config.yaml
router_score: "softmax"
norm_eps: 1e-05
beta1: 0.95
train_tokens: 570900000
Below are experts of layer 9 (counted from 0) of a mixture-of-experts language model. Rows are named router (the router's row for the expert), gate (a neuron's input weights, with its number), up (a neuron's input weights, with its number) and show model dimensions 0-127. Each number is 128 + 32 x the weight over its row's rms, rounded and kept within 0 to 255. Numbers have three digits each.
After each expert's rows: "comes after" lists some tokens at least twice as common just before its tokens as in all text. This comes from a sample of Wikipedia text that the model never trained on. Tokens count by the router's weight.

# expert 72
router:131028083101133137164145141066113117132170131129134139175178122089134127163123138155128093134134101131146133115135114123100173142146081132154101126171127084199136184220126114134132149166098145192103089131144154088146048138080136101112143150131139162097175108131116185128105039169098145128130131145089046112136113157069139123114126133134153131157157155095184075144082102137122091098117
gate0:118156131107122110139084091138149145114108140121157227102117135116152118126131145150154135096128121104161167113093085160143166081148120112101116108160110094160116059125166138088131118113144188121148147171155116063183162131160087077136164125166166214145146115124082113147063092126148196153094129121132143068165126130127177159199149079154145082199126170119140097120096111117113202143149
up0:163076170135130192136163161090100130117146125187103050141140123123123096118119130143116102194151137149099099155163106110171045168139151170160136164087131191101100145129097096191113117157138076120111098075118127163087141119086162146141109118093095083151138141136149179108185154123109091078111119140155128194112114094128073118110104168121092189078138051104170138138126123118132070106128
comes after: "1", " ", "2", "3", "9", "4"

# expert 108
router:129089173133151132126080124054122158109128201167111128154135168126141121106063120142159099093073105176111171114087097114115153145136139102169143136166116130146136112197128126065135130208111148163095106134144164133154113099088118115130139185121155147145205087120141127122113051193065120167135130105061117121149100178128119121115139119110133132193165188096194103110103100116147074110112
gate0:113160139214171141139070188109145119135062131166127140146153124107102101194113180087125132147140117218141111098147112167134157113149106160127083115164149110136143114150169093114123097128092033160054131128128172115087133158098100107090166110158131064136126108103209156107133171113116106181133175138117124117099106170141136121114137073132136149132083137146135105147120139087053161164099
up0:143091143066075140061163061164082152120207100094144126104078094160152142099146109173186122105096131048113150148075159088108112164103110078104155153098122161137132137114058146159117179153117156117217116131111093087174140103140153138159099132114121173140149134163081106154104122152126134108156063133148149149166116116120165130159113181108120094127146121119147155121141165178180097086146
comes after: " ", " |", "1", " /", "2", " ("

# expert 30
router:153109082136155111153146179067108184093181187158123087166105093068098126134126128146151108115148126158117166123120093154136125134102121095156121172142121094154163124163102157143146133169141079155110130142150155109125126141100127117094122178134190143131136039136093118082122134141117168193037169132131102153093107162073132107107194152156023181164089170109139142142081137108131129091143
gate0:132138138169122135129119138125141146190091071108150123152140150108188113125096162164112127146087169145132085078159127173145091126166092157125107121147087128157156155179152109157078191118147156089054163087111117125096084081114144152162092185129107187120110172145135111127177118160105141106084194172194153137068141100144092169118107174107147134098158101143133082139112053097147063153100
up0:125097146151154122078107142129197174151094122144211132155093140153141126165080139118131118161147088194115116110154111052160081064131110136115132101131124115130155094185150142109105184093157172144081099115123108121115054113128148160149109172102128157119107210143036098099149108138186114128101150147155056092121127074176124160142157124090132089112094124164137113158086111113108088116121
comes after: ",", ".", " after", " until", " in", " during"

# expert 37
router:101075104146135137193129163062119186115143179170090121160140139118147122178085123151175172131086105132113220125092097108107173186088122087147152147163134089149171116164095129084137108146120103129127100139153149123152140144095110090175132151138157138093166111115111115100118094148034124170121138106120079133138116197125168095131170172078102115180129166085192086121107117073143118098123
gate0:105133114137111180027093142135109169127190096140116148098105114087102084145053162153131163127210090118103189116122119126133117109107100114131163122109122164179085120155153152192155124182116131122096130202083160143125112214121128109192104149114103105110100121086132143122170162093092199149107119138148164212150107112075114124104119152116113166121127143082146157152160137139124125126157
up0:118091136099169165139205110096141167165095164096110107149109107077129138120105123155177147118045068153172149146127071131082153175113080142129145125123117085095168142138099178103109145103153164109160132096124108107154182071187149132077106137147198141099162108131161108119079092128118147107114150148091133088139119106114118124121172064123093035157061112109131135140064170115149107121107
comes after: " |", "s", ")", "7", "6", "%"

# expert 96
router:072113124110165074107109147082140139113163179123136140232149111118107152156083146154136113129120113150113134105131081132132143159142108140149126153202173107162124108209117119068193124163082098128158042101129167091139060111087069112073112176111176125122138119122128162146068083149120121110100139166140048122136139168096152127112177133130133120165130153079141084112089113107142112135138
gate0:081080142176166131178166111085115142124112056136108138189152093129163076090135116140150124146140140115110153142144091155109059192082140156127119118022153158119135110142079128080120128096162103083148091111128158142104190161135086155098121086125092117189189140175124116151072139035091145122121129079064157107124102112090120151148133135156134158112117103126137118124122151108176162154146
up0:185171099084071107084110142179118120131135182133145102104129140115086162173098141131099125148136126150130102098118138118140157077176107098103100118217123104153141127096176053177132134165101141183096171138099115117139096076093165077191127142118130118063067099068119132106176110206165100142150123158180074136143167118135128107113125129088108084140125173136138143128137115136050104108116
comes after: "0", "3", "5", "4", "9", "1"

# expert 53
router:103095129196186097125100124122097121109119174174140114126121040091115096169101132128157139102072203137090128108136101113133127124106123067153101141124164094137162139149099105104154157188119118181126142161131128099100122083129115143124111113153175174125128103137076130133108121187145161139121141163108130140131040164057206094117159155085108139136117121101119077214118094108155061084119
gate0:187103105149124109108130161153084111140148167126177143123133138091161157102097084167108142080127135117114125116168165131101148118163133126163135178053103148188094094049134154144154146092134061159115154195090075171141118141099155146189173092133120132110111165109118172104135131156168144121190086135082142198128144082125128101110141113115158181095102106142200066184129157137087158142119
up0:080176109122080157082109078124178163136087090063055068109128142198084086109176129115158130181132115148146127122101101129108119155119120132118141135177116098108168128234131092144105121192099190144173095090160185101125120086141101122079095135112136086137172118153144106139150135096101095140096162108156114093088130133145143124100143148126120089146171159112104173064132124124179094092136
comes after: " ", " \"", " un", " re", "s", "-"

# expert 119
router:111119095172186062160153133139087126114141139144130080143121038124119097174119147142155122080095171114094138081106099087085150154109072094140099122150182088133173158136087094094172167140102126169122141193126129075148127099122146111120102153120133191114097145147147151146108127192122177138118124151087064161171083121073203102157162147125097151136144121073139083185135083130140086107134
gate0:140234139096144206109130124163154169154091119092150067115124143115131128160163105140166140121149127132089102086173153167088121109136155176103064120129130155121055150117086131164163160144143110113161110127079115170190091094198144133120082092107113080117122118150126099166141171120089073132125122148101195173109135080139119153118091121146171158153087130181178130096108122118097067151117
up0:095110109102213073143125133123102140158135119140055129149097143136169090137076150155128126150133176126101134122161111081096211131072102126146183108122139117037096155107169140110083163136094156117116137149150126082081110119117168092180157139142139131059169093110142106131116091148101124097132179177178136105154161119079134105175174185140099096103145112086145144211117096121125126116170
comes after: " ", " p", " con", " pro", " c", " re"

# expert 34
router:115101166112158126153114119060087157122162160153131126148145134138129126142120111186148138090146123123153169116106080108109155145148092130171157124182146103142165101165131138081194158193114097153138086114187183136135103144087088068129129206114146108118147119094130150139069048187099121149105135110128091197112114153114176107156198115084143126212155136110151106151090077093178135115141
gate0:150092130099023097108165137055143180135135144119120154145138181102168158098106090138095144056159092153169143106121175184128106158156102124157072144118098108159218079127107114172125150071147114136117179104167099117134101146105128077157088094130105137152101158105132156159098117142155124192165138094129101149129190148091154111153110122093153131146157146122100159141074119123059121120076
up0:087151115150234148161116122169077111145135119140138109144133066161112074137135149112168102152095132113074111129128077079123109137114173103091166101123179130082068158139167161106146107213108133116144084142114144087133171090128149135090181178123180130134130114130124067123164154087101115080071141174110120124151082117175122174112136085156118097108114088129116082113175113140162148139201
comes after: " |", " ", "1", "2", "3", "4"

# expert 74
router:162058103130127094149110200107110143093196132129136138166163149111139119165104137149159125134116122132107139109127086087116143113157087142168138148255110090149132102198123117079161162147107133116153029120118127061142084116045126085108127172125152143091158145137126142155119071144107137115108132150123090144132115185103165114108154122123127148158104141095163069155061134101131089102131
gate0:141123115112151156182139194119160149180162146101081111145177108094086154145114074138169108077085075106111137120122149112161100127201133155160106089100162102131114166133107128117124141090112176130102166129079192147111168081146101096152123119111105055134087174073170135169107118145147202175088126131185070196110108085137134115070127154131144135161146164145083112096172141122134123169133
up0:125097137102120171150138191147159147176159164073087097137172111090084128144119063116187115113102087109130147155133169095146100125199117125156125093091135081135099164134092174143136129088145170137093214123096183167100142094148103108153138114112111084154126170059169155168099136143132189156120115109158101201105086077121120120054095168129144131153132174165115130114171132150122118173139
comes after: " ", " |", "1", "2", "3", "4"

# expert 101
router:061101128120149094187127126140107150122178194158110133138141116091107115155106185148147111084115149123124170082102129046114175158126139064140126128155216082158143143101094044103163146149121093116113089183145105112152102099119121125093124146185126176094153103143132090128135092152086180195118140131124088163146108139121146110127177159102118153152134131132179096211128096074169114133155
gate0:090104137144137142142143120112124120092119152073141074143144184116121118124108078158090159153182101133196146058121153165130114168141134145131195115088123167078085086141041143171115085139193171126115116119161119140149116146150115081131188108120179087124110065114096064131127088138138121111139144126148093143155064142135108135053112117179111108133140150160206122140063089112154110089127
up0:109170116081086111094124134119174154134128101127136156119143131137125108137138140137145104174078118133068143163106057102118121155153140095143146098182143063150140134103177121120166179123129085130098111205159163106085144131155129124137086154128113207140177166135155179135122137092108160108095075106094144115061184120062127131174177175124201103142150117102052138101183129174132095166106
comes after: "'", "s", "ment", "ation", "’", "er"

# expert 38
router:108067164127183126159126125075120154118144168174104131146143104101130107115118139125143131121119157105142143098142109089143162164118108070133116184129180047146137146136129120132149100200132084120130145121160162127126132101128077142127132129174156150136185067155105152097096104131112178224049153153144118105123076152092226081085173140125055123154109140093104114170110106106134087087106
gate0:118132076145142101090172113136156164154118092166116087131078141182084155082139188141096194112113159142133165090143143099108139111101098113099137145040140093129126131089134095090141131098113110133070171160203152121179095147180178143145139098089115155125116176096165074154067200131126126105145181132138083145160124084110116151146074158139085111094094141116125128136107163156090098158065
up0:135106076195117148122157078145084154104087135177150109131141102194135103081204112076100142139161169132122144112119157151118135121092156127116079089116136117105204133044162111103143105117132083141129196151117177127139110153132171147128118140162138187102109140159177129084083138131136102112095089139155105142166078096123164111133135178142057119092064175065114119143170109168113113152087
comes after: " to", " for", " that", " of", "ing", " it"

# expert 61
router:118128113177145068126140169084033132107118174110082113222137120089088152093102140147138120134175096156105135095137114116130122160151134083165150145156140126145191138110124154072155124159122148178075127133143154133164137124100081124100125169187161132108153069175126159106138128182107161168076143138102107151123066170128113128051137190143093117164164129125129107157068093082163110096143
gate0:122099115157126162109141079149147114103124110082173125124053123174175118129128120130141126210105140143108174165139156212132182123110140104114140122147174154110130148100092141129121131136148071096163116197093136151123092121157231170125135115111108087128114044185155154179112113130136111172135095047112134106152092153106150120172078170166090156158086121129127146134083112095122133088093
up0:084120143141099113132113151134096119128143131181077116143123127106111192161179120148112137079074168093126077174117123113131105119079092133141112105140092174142076127173132128182084106206153119181088126095144143154104145155117144143191149132041173100142109089091080118143097077157161082138129135111105119103157185134189107176125163150112114149133156183108201080121127201099132144103140
comes after: " the", " in", " of", " at", " from", " on"

# expert 17
router:087078142131161128197094196079107187116173148180097114168149105117155089124105152171158169105078123124151184120095103104115153188073132099150159173163139129140162123150090146080168104152113111146097103120168174119139144102096106089142149135106147130128168120116120128101093083150067146165117148122143073112131079165120154109132178169095099137183147156104203072150106160071177104111136
gate0:122151125141136145155056175109116137164165080121118152091193151148083140088118145130154147146122111159118153172198140161134131165160115124127128150126103102130118205158172151136149145075142136131156136109119157140141105168107143156193112124172150041118118096122086114079130075132122125151129191217124166143131143114083111211104111149078069106090120145092168119156113091078116125198154
up0:152116154172123165170060172085129136129153091112178157066198170123107149132109113091170110108129122147145128167153107159101072147159139110143047153137097143132111189104162168152102123127171138141136170095114177138154087196138118134127118072134149097177171121164103121083089077181120089099186128159111153124093117165095144159091114147114080127091107179115183155106098111116122150190151
comes after: " |", ")", ".", "\"", " —", ")."

# expert 99
router:136075067152196157139128171064102130075141117122132109160168091120096073167102153142185133143106127176126144130099093120113122152130085139135114173186149121196117144164087121060132128128142123158116010108125124091148080107117131097065137150134199144145155067162117158116109084113084131103126134153108044125146119182126121067120127137107119129138118145106159081121105109086131105117120
gate0:071157136122105169134058130126123141109128154106172148158082113096097100162095121105095069111131106176165133123149102128185169135121077138161150155091135098160170157192174140178157097061109138109116138126176122143149141126092186089198112074130070065166100090115145123126160116110096155127152105079133086137079156146171112112125149153140109068123115096122085184115153115182062154149112
up0:120175153127077087105137152104187150130074140180160172110150222131090122125123162107093149124127158095166136157103142140135138153131137082109126132148107155162165137110133087064130129162059135167181138139123144118093090143149120137107156118141138107087092098128137096198118139167135049133103150142064119092158149189142108158160106078145133100081178142129077042062165107105140110127093
comes after: "0", "9", "2", "1", "8", "–"

# expert 36
router:133114109114193107185134171100109155106160222154103109168159166064104135099113133142111104155148124148152139113115110134139175165114115130158092154166128047157131119125109156132164120146134094144107142117152136138153102117115093142135073196166181150104201093143130135082092114146082213229077155120138133172116125140105186098091178156134071115150158134122124141156106093113155099127116
gate0:091067144154115137119116132139100149132139108178112128160170158067154074075082151166157121099140167145129181115103131176161108117098122124111138100154121163157091112143175106096074140112154095120122189100081161133005169116151154152097110146153058103103132109094092147161110169154135142105092143153101143173135086127111160097142101173128092058093154212102149118119121096119109084142143
up0:157160144124133102130157134129140149110128128072128168079140108161111146158182122095097094163109095086110111116141146054078159131157104130136115160118150082118188117152108168167195100115118154126152078177178122149240099131113126135163177118088202170158122154112175141102135100134116149135148144111123113083176170125127110102149184123149173229129128090133136146115125179106184167127108
comes after: " with", " to", " for", " by", " of", "ed"